Weights of a small mixture-of-experts language model, trained from scratch on English Wikipedia: 1 pick a token.
Below are experts of layer 3 (counted from 0) of a mixture-of-experts language model. Rows are named router (the router's row for the expert), gate (a neuron's input weights, with its number), up (a neuron's input weights, with its number) and show model dimensions 0-159. Each number is 500 + 40 x the weight over its row's rms, rounded and kept within 0 to 999. Numbers have three digits each.
Before each expert's rows: a language model's description of what the expert responds to. This comes from a sample of Wikipedia text that the model never trained on.

# expert 14
It responds to: Mid-word pieces, above all al, also ol, ad, il, el, joining a stem to an ending (coincidentally, medal, Health, Polymer).
router:450515546512454502562551547521526538538516491562551535537486554494522497499489473515532452523498550537506460541532553555499496523514551435494532533497490567430554498554573528510544470477469464436537562490525428488503489528463522535550492569518553488556412445566595506532537530488465470467477542543510448453562535473526546506524541453444445491473508544506475512457512433488480523481483556462502551540462474603517434582540540533551484470492513539489448551465553528446470566505527535
gate0:496462502488453549496473541510448485466504512515454497523520584588475482472551489539558476534501452476402443470535539529478500533513522512519496484390484514495504528451496503419536491489530473498501498490565527440463494460520558430608478560419492467479564541492471499490588435494509495496533491444485428484502471491478500510503466528563500518470488522502542551529533443527480464556468448466506417585477492534492552490482535498489541485525468491618535487490591418514504555488540443
up0:546503519453490551542500454405541513422539498466459487443439486460494460559473455436437481502492546514566513413530491532527481445482542545541536510522523514481557550530506528474518494477491446452521489489518505512539469502442559546490528476506407482493539493521499532483532455595570498510476585570425505471514523553462586458470495558543495462427480480463425566429511575474543533520533477558512528533484494511451470479489432542499465517484524468491434485547507489522520517526535418
gate1:518524496529465495536527506472417563536509593469597431553509514504508537459494469503545513481471485476515443536501475547479434473482520429509506464506454514538502487486479478498496490559554480446474524527466521612527519550406540495535461505448457427569482444557563506545427465497446494505498537508470466485452494482532444488419521592502527530585502550445505456577502514539486455429526516433489563489470493436430524510565551498537501523503474529539440517491500534458470514508497507
up1:525526506504534515382442531548588468474529424524516543442520490531540531555469506561458528493523485534490433472537504488521482507487522513541518561492451542481495514475499529437474582449441500531534505458545540449508485520548444542544503472568490545475567541430479552559470490512539551557488500458486555558518478475456542516483521397507490469445498466506484466470500504475476552438499524542517446563474537573517536501518449500478459477450460441505524444500470405514501423455431557
gate2:513529551501499483513412561530460470449414505485483514490499473565454482481487530512628494547438520513449450527483472499519582479512564485422521462477493476592484500474505433471465415533555519523454554563522538539519477457483501441506511451474557519479500473547551497525490513461417513446526476556461569546548479446468535501518602490492554503525498501467509504536515546518455522529520518503478500472505493505483495522460473421498473450554500527474497488489628527401498538479466469
up2:513569472472571533548461515484521566523514454521491454487520560575521545552489546517442493549451445446456512509412486451496520505549484515540488556517469526509447499567470505490449490535451444490418476461544581573451491547455509434558514520500484461498476533541496532500552535483539533564471512465503481472525510425460465455461468521481534480540549547482415457430521534492542506526476432462470470512451529521459516498557499496516517438555453534509466448446545476594420555542485502
gate3:458525503520543459485584564507381527540594482568516546477505454511532458479585425563530482510561504535532498565512525558478491490403451467475557519415512408566480486447514511522538486502505531500533474520485526448497509500455468505421516541534487514510488450498519471487508579532512418462420502526458454473534478458473503511493616522511467530514513449466505496473473524575459509516435452473491498498542479504511476508484558498522455458539488479458534555511494544540474416484499514
up3:511495414449484475459498528501529551515532491527529497498479572493498572535485536516497573507501462528502481476477489438586483513570546511457459479612548526482497462526518487491464461518467523480510457457515469503486531472468521467568520535488478407537486478490392419558545498490544529538499495468579511496537411481520485576498484548516495493438511524393506422509506457512501440473592528530514469520498541461453525456509464528562435485428488510552571504558453495541518500499457445
gate4:510470475555478555467505524558423549544549489479477501488411460511479539436559425553439516437392481491512489539442518491541520557425485487550506491488513487530471533483460496527523445470516466460558540508549525456560523467454430469549549507479556473556500487584568509508476540541538515510507474556530462485464411482510501468496511524497434498494432535482518529497507460437454514561471452529533561511543458528461438480469487583435572493542505533528488502431566453497506509536517520
up4:523498478447543521569523461433550541538524425520470549487501455454564518529502561559504486490559436485533479508456476466464499458517475457568424491467495464516452541474461457518587514449514517436503539492546490462454471558416499481488506489502571498518506538539576505481429545492485486502528492510485497512512539573541453434461448599449467440532489461521483546467454565465501498482469500579521448549466461546490446550435554492537503487486532496575516562522457484504508461577530449
gate5:439599457515498540532478537523477477597460500502513529465461489553531454451472466484505534571567480511464515467495481516475516576498445542480473533504498471509536459554470488474546416414575544513509634585491494528561562521479466535496481479519535496488483573508569473475451486547485421479494525453458387473536489507439501517500454552457428491487526546453482474507532470487452410487469473521500511436507429512494530491499499476474527536520516513536560510440493510558520489512510531
up5:468471430512547568489531519512481473448455483504515481478516489509459502585552518447484478502426515485486508493514491475503532461526538490564491489539547503453436500521510512526584498610471470544489441494543474432476478514554480465547527540529504525439549418581432535542517567545542551466453449540568510515516521491520491499512533528462529481485508483482524510501460452523514593566532405400531496552454503520506488554480516497462456417425531441489455517531490430500495435439536477
gate6:506426572519470384546504482447473535501531509553514472481517478501512549462541484539506541407475500447500456532537547485477471479494463553508484470498567485513518504498536473486536527480470475493562495434625458516507539541491556492480440417517512559441518503524575442487510461477516484511501559530422479488408474465517553497472551526410486447504461530454462505480563538497524443536518539489521520435573492563492497532529467509471482535460533573540464589487515525447506519487495425
up6:532485478589548468501470476501477471590483519447501461518443516485455482423477518448499575554537461499513433575546465531437490486516466457517543445513458450415503446545574485463527521490528444455483520504464499530520504479527563489486466488485494421581500531463496534555500424495523527477578502520482564535493477488524406448555498496525485529528552525490533507533483534500600498515482506477537520496456513501520551481597464507551449416488480517471472479387557541477544532509503461
gate7:476430480476524520531419474425537495464588509513506481528542468523552501521520452526476535435473477473547481505491467491489441478466502551544521493511527495503487442487508528486462532521475511453567497512506574538489462492571444557517488477521505434537413461532441519503505439571432502538464569447475508529446472446535543487507539453583502458465557570490487527447492505483527464531581508594524542439421512463487537484538483474510511537466450544375463529531556556555513508513486517
up7:491514463512497523490471516462480500538460429495457473573480565487505457549501536515531539489479459483475476486449519534562489537531530475518510512501427514503466504454400506514475519449550603522500475530539579457553510438534469414540532549541449544472514454537539500443498486485493423455446414491578474514463570467501518518538452452567537505518504436515538526539459482537494502553539518517474457507543398505523435508492498457549544503557566553431501423506515525500497573455439498
gate8:528439478528486511530474500541453392490467514469462522458510496413528515470540548541460499468420491501512536534429472437573466484469484458495500476542459506530518481494485502505422488566435500479520509436529528539556535419496541483491507505551453508457487430512463449484493486515521468572493575578593546473481487521566528579508529457499474457465476558509481492478500551426478514512586499530450591511522524522511562444513558474519414478555552509494469520528497505464589476522518483
up8:541397489487500546483508610565495550508547440446518518464492503474530467529442441486526474460418505450503501542499524461486539495565568421518528487511497515463503504496524454489504536534505549461592520473471508531397516519424579471454568482522491525466544519462444470429527484582514517410556536505562484403516506502539490490570491535516528471478511519518451547561498457461489483472496464483528470539458450508518569471525508490519465558484484546589515473476475480488522510487447462
gate9:485513520594427460580498497572444465470530453479439480536568511409521584525479466484542471531545440512542514481476511534510492497404489515479544510531513490528483512501500489503462447468499507528581476497468475507434508486541524447483546512459457592553403543485460477454505458483485522538517502463467513450467472541480479516561402498504489511514528501493565462522494465500428493522565463451534512489548524571466565541429436473496492558503475468558592507497544547468470577509513488
up9:529505518461572485459466536412442518432461408565467581548492541446554510415528472543504482546517517510517519494492501511466468459458488573496477556437582469491532554538493478614470465466475489540546470478543476459524489494459508558469491493492498503503472600586438448561519482488536560516538483510503517466434500527545458486508472511481456515498484489462475509527524514505549476518487538480461471530559483546560449525534426484475462476534534552565411528438495473502468443484552472
gate10:490529517538489469435518577455490547509499532504513481499475502531571489495462518518556466577521459477513570500503529559532450508485441489552524511531429508507501509496563424431543512520497435499491434503531527568548534428475538490521543509435549454546479508556561488459602497526502535502485524548510555401496451458427513503513515482433526463492513456495481526541492447445494557542450495523540554471443518493472472475431488462504508406494398545486556492483535493447409473502535542
up10:516500532470469452501559437490500493444491512509549527502495493575529557484550480487468552520516484494481458527538461487510453411449517509532565546481532436538522490563508514496481541513448517433539530498417533474606520481498424520485520500486488495567466576470427550439485480510518541517505484447504414532441507552500521525494440441506482527537470444523486502461478511483505490460480494477461518577525464538451566506437548520467563507420549423494562590476472484464479562584463553
gate11:539458474509505494482483567519493552551538500429483480466578479441511467493498469491496527518532518524471572513479552487493543519494512478447482561459563517457469524401481467412483587567476563498495463521365556562494458480509525494554514523497538503540482570454560504463502536511534541587443571458501444460489468508550515484473501501480486492457521569563476512471483451491516488494484494417546535452528466554521451487428492452459502470463481463528522494520412543514446572498546524
up11:479486478543416540498558425563507510439545497514490511539517470515477578473570494588480509458469523458496466522492492517498542463521548469516556526474467478563508522476563492505528518454496468489506503580486535480516539487497501478498610474519478516467459453542540503512449530488495479406565441508563494518486503476514515455466402509493531521472441421521458507523465514497500540553494448495473445526510507444376502444503632453510529472622473481497512470446525550491517489490520523
gate12:561501483560455470471474441503535528479461564511480427498522475531548481467460484504512487542533497526543521522543489488511541467553493547531468534535459512555502540456411488435491509452535496524515560489450490503516495486557448499510523496449477623451480488422502475428489480452460508429501488473523443460512485484445480508517490556494528507507515464480469488550456476601566475457424536604528549418524499432534428579562512513543498491446497526545496430531575568540483522492484519
up12:435499533493470480533506474498489476543549523502491556510482540528440475480533527472469454533456444591529508543501499579471561522430411504498475554557566473554616521435561490549523500444475552525513538475496499590484471538476466427504476553430515444481435575491468484450592510467490555524479521456501486531528452423489491496445516471412518516507470509492526480523455530480520498510409509473508499453510550471509506505446496532555422531496554494544531477503539420478477473522534512
gate13:481562498466483557424536465543542578514505491468497477533455537502527548549488415510531527550516457472545517482523487437413517524424492549494472492515551567523503450501553492533471439457502548486542508574538477471444469460576498418534429513530556548565532515495530466496433484500475480510483470540510497523542516502474486523534500569473468445437438508503462444536482464509479465599564446465585526473469515477558469509510466484481521510503538453447517449466437487448491584515457564
up13:494506497448485518525502486543522502574486513471511455490493513493528571591441473473590488551515478416524515531546514498446554509464447462448517492432525532530494512552585485479497451472479516491579579568519512481477500515536487440536436505501551517585514518473489521466513461582508543488475450509554534526481464440436511525521518493453484487421433466466494427497450484495476511565584481482513539481466537486482479500472428459476503589526559437489487397458496533462489575540477532

# expert 16
It responds to: Prepositions after verbs and nouns in running prose, such as retired from, number of, son of, battling with, by.
router:469414532461523471416490484484467431507563432476562506466458520468458509516443474486505482467583455458517544459521492536551495422536540545567437490515475496488502492480514556530477470542470474501510486544485499510508545522518468514453473436457555506549561483410456501491550485478523520558481513524484432548491489454510469489497530505473481332522542492466516517486504487442499514599498512511449481445555552443499476476532398502514506498446533504486611498540519551490536518456458506
gate0:553430462569491495498533445460577546459504541457482516562547557472532541508487550481481501509386560517491572443542493500475558472538532485491544556515451575436433576534469542484580506537492523464506481498452468455482481507513510464538540511548454506488452430481468500480467505537571488566560546522481482483505516499576439479516469533520424558437491491507465508500482547502473431516542536502488531480518485523427425472452508498466526432522563406519450495504451526445505516464509493
up0:448532508458573525508496538554430462534509561576496466438463465537493463457508442567531523480559498488535478503449477519516483519468500519516450483463511500575556473477500540508519482474541461499471547545550543462490492465465406531573492524466512503490534582470583547467495476416419521436467475482500485438437439470449543548483549509486549474528542549501513498505540479519539534484478494461531495535466524493483550511463519479512458554446384632496557430501518518535485464506484470
gate1:509483524565482508527484605462530538460467516500439503464498536398487514458471501483453552552428471505490523500464556507558491530453447492492564518474434524502498522527463506536525613524466521452419479506485523559513531520556484587502461492525513459484521448478547537514452600532515461442451460553467466452486553556560435506525494466508483542478448463511444484452572488562472498485504553507465495511469466524532501545526505501489531433494526469523396507540535485541515559457457422
up1:493470504540399463507437429528517519498499577513470519488424473545514482551557543549483417480509559492573434454514518493522452512516466491577493493515499519544475509444469414379514508569518474512513465488479496517546473432572482507494524476492490467588519475471484497513536501566469491484481519435494544500510493437533499445469565497432547547541491485493519474532597484464462440534528426471517593508558509580483479484483427492555527472528507509490498504533513513567464503471464553
gate2:479434529504482487603486560450475478548572453504464459502506464530536557517583518475481439558459476479530457536576455509538548529428426451461488502480504476511524575459472521551540509431496467458544498525512494522512544467540479480478505545573443505516549560526487546428505493557536437541509457458502520494534558508446506472528491502444473459481552528464573481525484525444458514457454591469440474523492417537520475519550425504507504503540563458499505548488443458537424519492503465
up2:509595431484510440455479470502461487465519460530510487527471509535466545438456515564488528398592465496497509447467531470519476432507550514493448483509537469497542454496488462445544520510481516590453485513517570513467503575488502516502466499476530416480464450586440498584503501509496525510472511506473452525453516566561539545462539467551559504520478490475473520562535443556568538540523390472536464489525569480496469442424477507498499547439470567509507473521588528496480510493488504
gate3:513554510508486533442520459419484505386524560460560507430536519538491499434479562531513496568532526497412491509466531453548521447482514464503553512480503466440483536462514529516469533541551521469455521530468561386513587461466498535435528495438522536512469472481479575488460548455493477491521475603497576462526541504486500513548524476504535495509559520506462501568514484502465557478515570474546478460512463564518489413539519484508502460563531476526442507443418478484446486499462481
up3:511398468530452503566512545511502479550477485558485497535497523412520542525477490452503505471515489509579559485496468503489525547439456555505496442516468554555517473578527506458511542455451483543511458459508445551449455541589467459572414484536512478513527500496468444484484431531518451559513532438545480492457451492493491500440476527480500484501466460531563435444487581490522470623516478471470527557481541491476519597455491501486505535455487520455496478566591527466526534481496489
gate4:419537467498473505527432477469464488545410486523495566470561465515437454498514500572556508473458525514565525511511581497445494466519438469510431392517504512485472577535465486485510529515475418454514500435526486576484497465495517498526540456542545476539496524545448474539520520526496527453504473453465474491543476482483559512491401512602533473515529504517487442566593572494487474509567477482465438565539478477477471561533528503492471505516481474474511509573557562493510505466522423
up4:460578513574474474525487497506480587496466559534550465506487565484542498457526406472438508453471501523423563478495440516544525473472534511563508502474586499482473495532512566473434536534541538447452468475494494495547462506515519521525461399469489373530415572458432541509478543471470495537509567491467541475548519557482510475470514516456512508463473464465476505497562466499556495485568520534498510563496494507538453472503519498448495545492469487453540526557549541494541410513443456
gate5:490519480526510520478495466474493489453486471506521493425540492541507561518528494569545511509539464501445445529482536494495478475468468474420506467472451558509514481443485452434508596503569499425536505481519580472535489540506411507564544448542541490597516518544492456512574543584481517535524457433453414508492467472555488414513527521513554508450479503505501512581549511579555500534557402469469475508503531524497456493544486491450516486416457531468497470504550551501498427484475468
up5:545523506545474521454505474463499515440544485500479446444483471517480534534481542523503521464496471474534528540603527525462590478501517502444503465486419463500557484502524520462497501516497503481420618480530474525543464461528512506478535459455491512594533543471522503545588518541501523571558428469490379416501475478528509456500520506508530542488538575495482443565470531525543451560519451499484417522500519490434430485487506472430458504560496488461503499555510574473522499426467472
gate6:483511406494520494459566418501472572520554472525531499496493450512557528481491516469563482456440496452457540500574480461559474498502534490533514496500459553409512483476491468489464453425535482489557512417491488456513447410507514490457540536496488546564432538552515582488547493504566520475535450474542479463524529483470450542452430496457486555531443510542568433500431578506516517502527527506482579504498441478444515514552562526520481484430471505540511559545498517481525566531512454
up6:475467549529523534537456524442581503467568445483497480490488441484513560537483532461473489411514445505499484568483449512419515538472445495481453501507512442524481491511442484557505450490418515512534510536510479464439510499461529492398427534489498532553548518516492417475461514472511510566497511503529463482509572517517486526464566492526571488488537473489556437521540457476515532501505495496541530466546546514553589510494513496469484608584542420420527507555574460436479456533476501
gate7:502561475417484483567431507448448411369501464474421501529537592428462560449498543446451470506512483528518545540546547539474489537529474491556491523472528580512498505563510520470496479501545534437536500497539537504520540528478487523559482519556487524444515573497480445474535485580497420553469457495509513513483538478542484482500423475524531514512524493487491514460492522473478530511524558494535531489520456554433450497476420569514454573505507540474477463422466533480464519532441492
up7:494504547518548441546530548424448455537503506476506481563460532435521516487576552435548533479550520459497475546502478563379556455427455461467509445503444461497518467561520568459414536427499489503511525476552457537499446448565542477521529488484476490481458532527529450454569496458516499592473496486540512531504551491494508514505583510534512443465451462500471508518458576500518546527510445557493462532514477519520515480505466476493512492436499411468605525478505524455508498526509552
gate8:519476508490485470506443547568439511449485515501445449458498445479496614474475563492468554513519469508476487445539471560494525561497485497548497495486476518515511474493553566456475436536483543565468528546460486567490531554518532504459573417516488471495502575475491511514450483471529369472502467495522517529529581496540493545476559508519471460431452510497540442518459409519542477534443460473551511475549415480525452501495458545506489550558506473473550445442514498523486533519598530
up8:523514485481540499462464469557526547503457525472426485445475452527504589467507568515533494476465466577508549468429484614512508498553529552517550539493505486504488449472498494458498519480517512541500527563487461531488500549491546501464552436564489490517504532441523473518430468477504401500512442509481466488465538499540460479493569512531403396451464496510510492511565459583534400522483461478534461544486483519480430421521502489545533572556474448503533509441479512484515551556525549
gate9:476547508496488461526417511512554535516532463548477490415593477433516513541464513491503499438546534466453455544524483493522425506510498551487532544500448552462467574486425443508496474509549551480560476447489592419545497418468546535531572483491521510477444474508527487504527491515428507442459493474438511533486454536562459543559555537519538545457526525464478466527488447505426500424503417485465497528560505441548494538510460553514420497504533526524482489543536492499519583524499496
up9:484484428494519458513534529562542507527423531465547435447588551512493506537513508392456457511513505514535547530477508501498457509502521617497498494546426528499591481568490504497469469488451569465481541420514524539511496485493510460536488518446464459597526512543571459532469443493520470447440468428537524524469537525466455501482511422468410543467463523587481497456532493461507517487551473449501528531501514474460502452550589493440487521547522503531448496496504503490483568540492498
gate10:471551533515564547454480562520577473435493507500531506583516542464488470385486407506489500462433547519507502503505496495470512488462442468493472436468502472518504495551467464418527471498487533413468502504491498439520493469515521502528503460511447490433534540500523487468477592454476462500528464556521519523509542394512540491544523512545589420506513539472540453550512485475474493464493573466509514497540499494519536531510505459529470543565579545506478417483479483543472634482528546
up10:455563562547503497505489518457500423435464455484453554521487515548495379516540479456473490500488481495601491562506475493517486486539486504477444439488542455516564486419446539543499464520495447502544533517485475461553529483480523519500432481533494446567479584550504508471538615497565534480572485468500541471497514508479583448478456573448542448476473539507565438454451468460496471470483458494435501498438522521484528477563526477504476512525556559526502537547421542512507504516523500
gate11:449518518538505484525538492492506527549554450557563513524438506490477467493467505534508489527557441540499478460495589529573468519484478508542496512480424507512444440421581408558512513548469520475440481540523511424474439483551486446527460492455498463488457583581563472544557503413578493504511473542492475540572510436461555567473471495501486498483523398444440465517494533534502538487551515461516467465472521547518517483473472535468507485498513517483531414477492499584485534452528488
up11:452513556522595521511484523548511546492577468560532509492469559504455498395470470567527486603490497540484514468436576479524468478588424489533482525503402514456432484491522497519464462480504549515432506528528469437488451444565439476503518494471514488457532540509528440545530575539531476520510504520436502495526555465441580513474459453567518495515519399479481445486504492479500518465439542476559515431492557516498576501431502492494501485507526524489539446442491519500497515516507509
gate12:489466526500514570514512443556455492451445576507555527487458475475456531426517547570497564509578546607384498494514574536536532478512533520533506479479486572455504513550464493490448545507485528417442460559514521467465457492490488489497472500457443475460544484471447501461493533505521507576554517452512465547505500519432519475537449476537518417527515584418449453533447538507440557487502514472479449496497538529554483514526461510490418553516474543477531498494490492526499460512562461
up12:514533530559476513499502591522466519575524516428443568482496492520524488459557573547525526483539568508489423469498528482518514532528490528534466476445463495553551503521447530589510488448481428458524486495523527500492487515497527463435471615467556473469485484458464526472476504514518587528415506487475576526450494557507525489477463464533488476473440500560557467477561549437463515487450557461530429479435531420471511507444484497494504532515448539510509506556458573431460466464449501
gate13:442518518447496502457469519418468468524485507523486459428477524495563466525508505481500513491463517456505446596471508470417512486506446499497500435565444495556500506489540513554556556558510523474507489438500468494483551536420527553461451515514572491548516540463492497569410390481502549489539493438522489504509536489471535510565500505471485456534460470515519603554593545438490578516468556484483490508458498479478589513522536416476501467515480561525570487463514495429479503531530499
up13:543466500517528452503482444563481524467498517542537476481509533409516490520493454534479523447529472490485565406483520498600508489466493506500484513508523490495486563494481578444497463485479516459560521510513558441433578444510519491454533487550546499516559499534497488510603483496560478539470441461477455419479511489540559509492521519457447555406525489540445471476439540501476447470462477463534444461451427532509541499469633489533576480500522512497545574564527520472468486523467514

# expert 15
It responds to: The letter x or X ending or starting words (Xbox, Lynx, ChiSox, External), and ex/cons/in/os pieces in words.
router:432525509458555566493572460566557542518440576561517543447550525539490495516472557497451460487455565566528515462532525481464514515521567497413547546531430532543511533546531449515524504463444516454540444556464442504484477555453530555538465539468529485459460534527547567472524470502443517508432518554468464463498521479528492497530543491544474508557492515479507539458488543553450545451562529482510504523473501525493478577493512545534537435530519443545483559580454514529480527437555544
gate0:511478481495436499430492585520569510545523518542461426487478594520549496500486486509444485449502454479426522508404495501408527493477527476395510499505444438499481520481492433482446493591528520513517470527532567515502535488521472555497502572583452545486505506456549498498461532462528433526557538463530500504537510414491479500475533449492545502457498435526558548492515443452480467514549545512434519477537528504508454498509465581494513533574481541527537559489457468515465571455488547
up0:491555549443471513496529449513481519441530464520479564578490469474524543508531501512563505408458478523554511472575443516519490464511499524537491562516496511521456511609444508520524462474539459561539525513538451478555552498521492441572513429473510425452466508549526505407508522520535474485447460553471461446538457520496511468456464539489488479567499551488562452456483423576472467496479462431526479549479491473515523508452476433531536509480478556501550535474445525528575460575434471
gate1:469466483558450452451491519509475524482510535530521561526468566511540456488487575500438479485508526433539546504520484470493529430510456486511468491509529439509468483530507412457376480515485478481443498514604498546557484520434476497439507540457560520449539420495483466488365507482536558576533528503520551494499516480439498541449527553493501533454552443558459560463489548537502487549526497485504547496506428470448530433504526536514538475479492503478520560554523536563459524488541535
up1:475512512409527569550493445449509459532506478434496468521451529564414513515505427536501586541466499491506428501465485474492499547478499558506589514520464555520459516533513560538533548495526457539504543490496560451521508445531492561532480466572467468548487519473495538462550521545473462476498469490493490531510511480552469473480550419504503512458461511508542414567456467463570522438518510549507513447501504507539479553508447385469465584474484497547522438436460500425536512493570474
gate2:519462474514514512486542503515435510488453488419486501493540524449553521501433501433407518440497486566491521568526529517477446505599542517509496584546510450479518487467482492509464446525599559512517467596519503495510457459512417514457515488563528468486498415472562472457515541476509529473470510522534472563504462493512508515540534533468555538561502459486479435484542486482476451490478568451520531467501484470493436505484498492485485602525511562416589455458444544499494576528445492
up2:463518444491480508523505485456593490518503401490518560554494486494477536573549538467478503496496511532522428468494466381459546476553485580448411509480578510484567510541516488471584500498467479546488592523470504532515552553452437503490520453521493477526497490512518516417520504466470453430540407504507507484507547494498468513456557593577498509559537477451466482510506553426518487523552502463505547510541506540487476517458494529506385517538484462439500462486465488489524471516494515
gate3:499560485527437479539527551466512541524432542487545447491483489524472507538492545502444522559491520497466563536514490538456499540456476485556557468491472616552463540469417471484520485504442497519493508503540451546481501440554540461506515430503403506468464467491537471440534480562526451491457523531537503557388470505476452514542454559499507534483521461562457444490496537485486599495473526558458525551446566460499468512491494495485466494496496491483483571442542398454546570491550516
up3:397457431499455490475546434464522507517493532528508482543442468510462489520478545465496492539489474507539470503573517534478469512537496545502536512520480508521491497533406474439510491505525474507571429481525523520587479487479558478435521468532506518573453571522549568448514473472432548531507522504510485510491456458512486503490528536414578529606506398497455488507483503419478477526538513516516551521534536421482452534504479521414476449544513443531579513587435460502531511547463507
gate4:526481473451544507515555410546511578499481512559545492450460465534515438516483446461532567518524501411541545544460485533521491410546532555520476511448492471482507494470468436538558422531514534526453444516465522505466497485456513463462554534490564426528554566535494543483485481525552446486481489454540474395526550510440470507517530545489512476474428475496580458527477520516458485571544517403537556496458515525524534448560528458475474532492501476487482576537513491484521476483546432
up4:471525551499528540539501514511480446419534456477489437474567531489470576501489540476555550486500504563455488473541554492470503515570528483470501507545530535513475481518489549493446548457579485501439515477536554510559598427489517462519536513458418539431493446458447477481576562501457408436493537506418459570529512462535515531501466517463526560550443538468493501450487481504506499467451517579483446466455516420459453505498494541564485496461506494485520457480464478574533557534490535
gate5:450520553445449520452524514510479526522490522528538474458508490515486505522459527539527492521541493431591513521465506559521468545446525534580532453462534482504378516446459513501437540493451512468510509443475494476483543489440508566434501516456569540508501545447501490500480559521570547547520513613427534452542418470473521492500505481477592554509435468502499494555556495485480487527450548520497498549464522522464512438456561435498432461479459466501534473590486494470429532535489504
up5:447497419549444533629521492500605593476466558463445541523443500542482537461512477546546536454504421568479489484434564513506504441508525480509514532529475518497531525490517518488500486535505513525430530512465509473534430512463494491545493443513545526460540520451465499494481500533500520569528400590498515460456485493482505419485505456533521494393386522462473519499455528497545507513467538419500495506479482475508477561473480560502554492531498445546501567501543471514516481529483474
gate6:441543519454501598528618536458458538500456517530529469469501517480518413594524475448413455484540489490495502462547498476525475425508524505463536444525530538491509472445451520514439523492511583509502499523550520477462553479545482511540542484571524528453509455511586546469431506520494478494503434512444439470453519506404502529452538478570504479560513449521486494530580534507498466521499501521484521533453504540436455446452504480430539501540493585478561524519462463514535464517514451
up6:423541521546465545514518580483508563516429468497484466479572540505495454548456542533458489497538462520489501531497521464483412388556531507494541484529465486534527486446461517546417605493493523458475522509538467535489487454543464508537543522552488489433543503453551587508451482526466475532476475523452468434490539445380533511509487481531518455513496521514541441508469503523479499478477508529501504553495523567448524412441519531431508489535497521540523566576488440536448531537483453
gate7:545544562527498485556430477430518514421464479444521451475472428517464528462542496569486496538492422471501504508482540513474487506529466548450487465528523482478475565538539534407561507505453526469515487505442479510480512542534530453450518542517499438512545429487554464544444446416553476536510600534479537476491542476489481519529505498462503571480539562451556488530493499508560539481543559514398482492567454504508479497486481446501484454473561498499526473517431416553561555488511569
up7:519500499421488502454505476536537541510566508483545472501517533468482417537486449503573501459443586443511485450443565539496493524536461515589516489572548506471519417429529510485443531517550552465527497498500560473497453510583482502468499497439533432549515481442525467505475511461498481470504465501545502531546508523525451508456456433481573553465463489432498494598496552522499469449502570478484506487488467559475447451516549497522492514524515496579573420488498460581558456451465498
gate8:504470486538524463527578472527393447539524574466459401484460519480540575446529482522499463539417408491528464465494478559506527526494489525534452472448462586480482463478525553534518481504500542434540506514546490441519493491545507453538501444457496545404488544510537516513534490535525529577509440541476428501463510526480501478477516452532457503444550571474489488486528536473537496493499565497522501499421598446447547525445539479487534454496522534542569535497475509525442472534467543
up8:517535482462428472481436502455518514539473431481496526520560423550529524544519530544532459490465541466487450478493502459515476437517505486488510560573501580474502551525540458481474408464529519526485540475449530522568511480443487506499486500502508531519509522480467470493472495496477485562498580446462484447508437487485546511576467539482538462478507502534515488546502551522494545469380540533462535582549503491503520488579497559569501533368503430461529448495505601471430451478488532
gate9:473557435489451505508493421474472570515423502543560513495461453538611490428505473423497538430488534427460459479526537504551493436557521474409512541586521482474461541489445455522505499538459523527473513523504455555510504524462531480501544417496512483512551583512547486408569478468532490489503537474467500524504563513484517477484492606558549446547505481466478531485419535562491460527463478473466504505517517531440485498520579565471525462475465457505524497510538468504480527525508537
up9:562454549467499521522477518534542411495576533489493508513560538522421496578504515569482400557531508569522544495497513543461497569400485545573449414435449505539487512543530506490535509469519515483489513545466521460469492447539538470521468534417542527515445471441474519555524480536455543533528520506504489501476405474477459525504492484437518558489541569551481488482501527424562516553491524530510467477479470498542515430441462414504489513518491511486493500503496542446479455408508473
gate10:480482450508542510427482536465456519470449553484595490419551484548533420571583491477481486475455489565481571523515534532419513476396475446497502498547522516536510514506523498477560473533548475482487465481527530528554503452464549555441495505510492537432469476553509496520499541585484527484487460462391515412503522475490445539487489520455543504507515511518463470475435541449488549439468529476509500543592520524517418505488518505557474506495526513496551565582497489464483428545501484
up10:502459462517488509508464471512513384504540516501523463481518490552546488500581484415486482561505420500525487532474496511495487540484510529534505554486446481586535499483532471475591505509564515472543469587524469456485444438532538485542517433520503550537467549550472470556460600494475439508519447403449460489499496470505514472509501439440568404542488526472503543428539489470484430461507513473496555457523471524505430515557483532557555528481530523443526486526482503487499553462501585
gate11:538514460495497596472562437504466571537548481477494425492471498536492468563480515514544492479520562467477508547546521456464485489460413529459524526510515464509448497520492489493463552449538486445557563474506550487536440511519415530477531500488445509536544417471477522549542482498487513543547484522453533469491460570458505481415471443491463550543482499539491455507542474492512620539446505499493584530572465559576522476500478503424389478518516464510534522515444512439489538477460496
up11:507539421472579530522476537493494532576508526498530487489465510548520520486515452512546460516554452504402480466486484539423558520442544534455463469544412493578501488547535468570512524488567475512499507493519441465526565506510471512454447476492540493589491551471498511481401414444497474543502498446478500495488511530492510437487535576507517555499511546467526566492511475432496463491585475448519489526495475512514528498539500433524455547435521533570500491525486547447399529431449500
gate12:505496457423497457491458480574461449496501525462486537474460519500500423480573473477573475571535560500522465501466518452489508532447600440428509513556516480469419566500477466508518466546492562441509451498559595558505481532503533448465505505459570471485444580553508553474522450523560527512491548560479514473494521542480466499469482539499541432538596520509478564478459487469522471483577459459493554506481499443532537490450482475525525473502513456467529416509474523500570485472445517
up12:535471417377482497495467491549452577545471426519530516508510602521512446541533531458620495531460583450497510467542477471578497521412506442519525546468463529508465538461508499479472507463490518461502514506550503509518454459518561466517495543521492489536539477586519497515517469477555550522481513555512443540469487476470440473432584581487524482432485535581475547504483488503482482510595457470517515482470480505420450467492461538491526491498461541526523501494471521447505449516480459
gate13:585537440522513529468455495573463548504561486512496444433507508538485615510477478529531513501471485557483513475517464510543530409547491516449547492522508511451495545489527499531482471560493526490413524538491446486578459506530533455458510492497496477430521523558406450471519469478498440515422473528536577589468554500475544472463434554492572543477453500508542518484450499504496536513491453472481483442447439444421493515502509510539522498515412445536518555487531517525480586472536524
up13:499553485451423499521509476516470458428483570509416489460542445474511511473511511506516463466510564541448497511520464537478499426529456507490526530523542508519514549476555508504421479551461493474439477547526494549556493517454586522504537385488513490484529542545452507478577467470482471508498503560577588577453552498488512467396458502462479514591525461431465487465462500550506561530550513507481502487531433549449483521457486541491452457493492523487489500501479540568476609509516470